python train.py --hidden_size=384 --n_experts=32 --hidden_act="geglu" --moe_layers=[1, 2, 3, 4, 5, 6, 7] --normalize_top_k=false --balance_bias=false --router_cosine_scale=14.0 --vocab_size=16384 --learning_rate=0.00567 --max_seq_len=1024
Below are experts of layer 4 (counted from 0) of a mixture-of-experts language model. Rows are named router (the router's row for the expert) and show model dimensions 96-191. Each number is 50 + 15 x the weight over its row's rms, rounded and kept within 0 to 99.
After each expert's rows: "raises" lists some tokens whose logits its average output raises strongly, later layers aside. This comes from a sample of Wikipedia text that the model never trained on.

# expert 20
router:62 68 59 68 64 44 32 70 54 47 32 51 61 51 34 42 56 48 48 50 48 24 38 59 44 47 72 73 51 50 46 50 57 35 51 68 38 51 41 57 32 26 47 48 44 51 77 70 54 49 74 61 35 44 46 41 56 44 40 44 66 59 46 34 59 39 71 71 25 50 48 65 71 58 39 44 40 78 50 61 39 42 58 61 48 58 77 56 66 81 71 50 50 47 70 45
raises: "'", "i", "ed", "er", "ic", "ik"

# expert 13
router:76 68 59 56 58 36 62 64 47 54 88 32 48 34 76 38 50 46 64 45 44 69 54 39 36 51 68 35 51 59 31 71 64 61 74 40 42 79 37 21 22 50 46 62 75 50 46 48 53 65 82 59 18 56 52 14 49 64 36 39 60 53 52 25 34 32 64 48 75 20 59 66 52 44 85 57 69 47 45 45 41 27 72 23 33 47 44 43 59 57 45 72 53 38 31 55
raises: " of", ".", ",", " (", ", ", " and"

# expert 19
router:35 58 64 38 69 66 37 48 57 64 52 59 82 25 50 47 27 70 20 55 34 49 16 61 61 42 29 54 36 41 72 73 63 51 67 62 36 73 44 38 37 75 51 73 51 27 67 48 59 44 59 88 43 16 43 47 81 65 39 56 61 40 42 71 63 51 38 67 41 43 55 38 68 50 41 49 60 47 58 58 62 35 55 59 56 51 61 52 61 50 56 29 56 36 43 20
raises: " and", ",", "-"

# expert 28
router:88 56 57 44 52 37 55 33 43 43 46 40 39 59 37 37 35 78 72 43 68 46 81 45 37 78 58 31 71 70 66 46 10 50 75 44 54 71 23 55 49 44 25 44 60 52 46 62 53 47 61 69 65 52 56 78 66 42 44 47 70 48 64 59 41 54 52 36 61 48 72 38 69 50 45 38 47 60 59 21 49 47 74 50 25 40 52 47 68 50 24 64 64 11 63 55
raises: "-", " and", "ree", "ock", " place", "all"

# expert 24
router:57 23 36 67 29 37 39 47 30 44 32 47 44 38 47 48 17 13 53 50 48 57 48 60 38 72 69 60 42 52 64 55 47 67 66 48 34 55 48 65 50 35 41 58 65 58 86 76 55 81 33 18 27 43 49 51 67 51 51 46 50 55 32 39 54 73 47 52 46 51 77 43 54 47 67 27 47 69 58 57 68 35 47 66 22 46 60 30 62 58 41 69 31 25 58 51
raises: "um", "ar", "ane", "ate", "ates", "ar."

# expert 18
router:13 48 79 30 61 35 43 58 61 87 59 64 52 64 19 51 18 55 50 54 24 48 22 60 30 35 31 37 23 66 28 49 45 31 46 51 64 36 35 33 54 49 49 99 62 55 52 59 73 78 41 68 52 24 44 46 53 37 55 60 54 52 27 40 49 53 26 45 41 61 60 47 34 41 66 45 60 68 55 31 44 57 66 51 52 46 52 65 41 52 33 54 44 74 40 77
raises: "o", "o,", "a", "om", "is", "at"

# expert 21
router:27 62 43 37 52 52 73 38 49 63 47 44 52 60 61 61 58 57 32 45 37 47 63 54 52 35 43 24 58 52 59 31 35 58 61 59 58 52 53 46 63 59 78 38 42 20 38 39 55 34 34 33 38 61 49 48 25 53 76 52 43 40 53 69 07 66 47 09 50 58 00 29 62 63 48 44 30 14 55 67 41 60 59 55 54 60 52 48 21 42 46 47 65 52 34 61
raises: " the", " in", " a", " on", " it"

# expert 6
router:65 46 29 59 55 78 50 48 47 51 34 33 55 48 58 65 82 53 54 41 70 73 46 49 72 42 75 70 59 43 37 48 59 29 60 40 58 41 50 57 31 32 56 70 29 54 41 46 51 27 78 40 48 42 23 50 29 36 37 55 52 50 63 46 50 69 57 39 33 55 45 42 48 35 39 70 36 45 42 61 49 51 23 50 58 57 43 67 35 57 47 35 46 62 79 50
raises: "ear", "ann", "ul", "ers", "os", "ale"

# expert 30
router:61 57 39 48 45 18 62 69 59 42 46 81 22 40 47 67 80 67 39 28 84 50 60 45 68 72 33 31 46 57 23 36 83 64 60 52 58 24 62 61 43 57 52 58 49 45 44 51 47 56 22 38 63 64 55 52 40 38 53 51 37 63 51 73 68 50 62 33 54 58 56 59 50 46 20 64 67 38 40 21 67 39 18 26 77 38 29 24 42 39 47 65 45 43 60 27
raises: "990", "980", "984", "982", "994", "950"

# expert 31
router:59 35 49 39 45 58 29 47 46 31 81 49 69 54 38 52 53 47 68 36 54 42 60 36 30 63 41 61 59 82 47 51 61 49 59 43 56 60 44 62 17 51 10 34 61 67 50 41 52 62 41 46 60 60 70 41 49 57 62 53 50 50 31 38 41 39 56 36 40 59 45 70 29 43 43 16 78 77 69 44 63 67 71 28 64 62 72 42 48 84 57 60 24 47 49 71
raises: "\n", "\n\n", ".", " (", ")", ", the"

# expert 14
router:35 55 62 26 32 59 59 61 62 42 53 40 41 68 77 56 29 49 61 63 67 67 69 48 46 58 36 44 54 61 34 47 37 55 42 33 59 64 87 75 56 57 42 58 73 78 33 42 52 45 73 49 53 36 40 70 43 47 55 43 74 60 15 43 70 44 34 52 62 50 72 55 36 47 48 48 59 36 54 54 48 37 69 59 35 86 66 39 58 75 29 82 54 50 49 85
raises: " H", "ine", "ab"

# expert 9
router:89 60 65 45 47 38 54 50 36 49 76 60 35 65 46 29 90 54 56 41 51 57 74 41 62 62 36 51 56 79 36 68 53 80 17 47 48 78 54 31 62 39 37 61 41 52 36 22 55 39 26 61 76 93 72 51 52 51 63 76 63 46 53 63 30 53 68 39 66 46 60 51 53 56 40 49 61 57 29 45 58 74 51 36 66 81 54 45 70 43 41 50 41 29 41 39
raises: ", ", " and ", " (", " |", ",", "."

# expert 15
router:82 24 60 53 43 57 19 69 53 45 80 35 45 69 64 13 60 24 39 47 61 55 68 18 50 80 36 41 84 66 52 60 56 43 19 36 57 59 32 70 32 47 35 35 46 72 68 33 78 37 49 49 45 50 35 15 56 48 36 49 31 64 51 16 50 60 67 32 59 38 38 29 40 78 50 33 45 58 68 64 46 56 42 52 51 60 42 30 54 47 44 70 24 60 36 72
raises: "5", "11", "6", "28", "12", "38"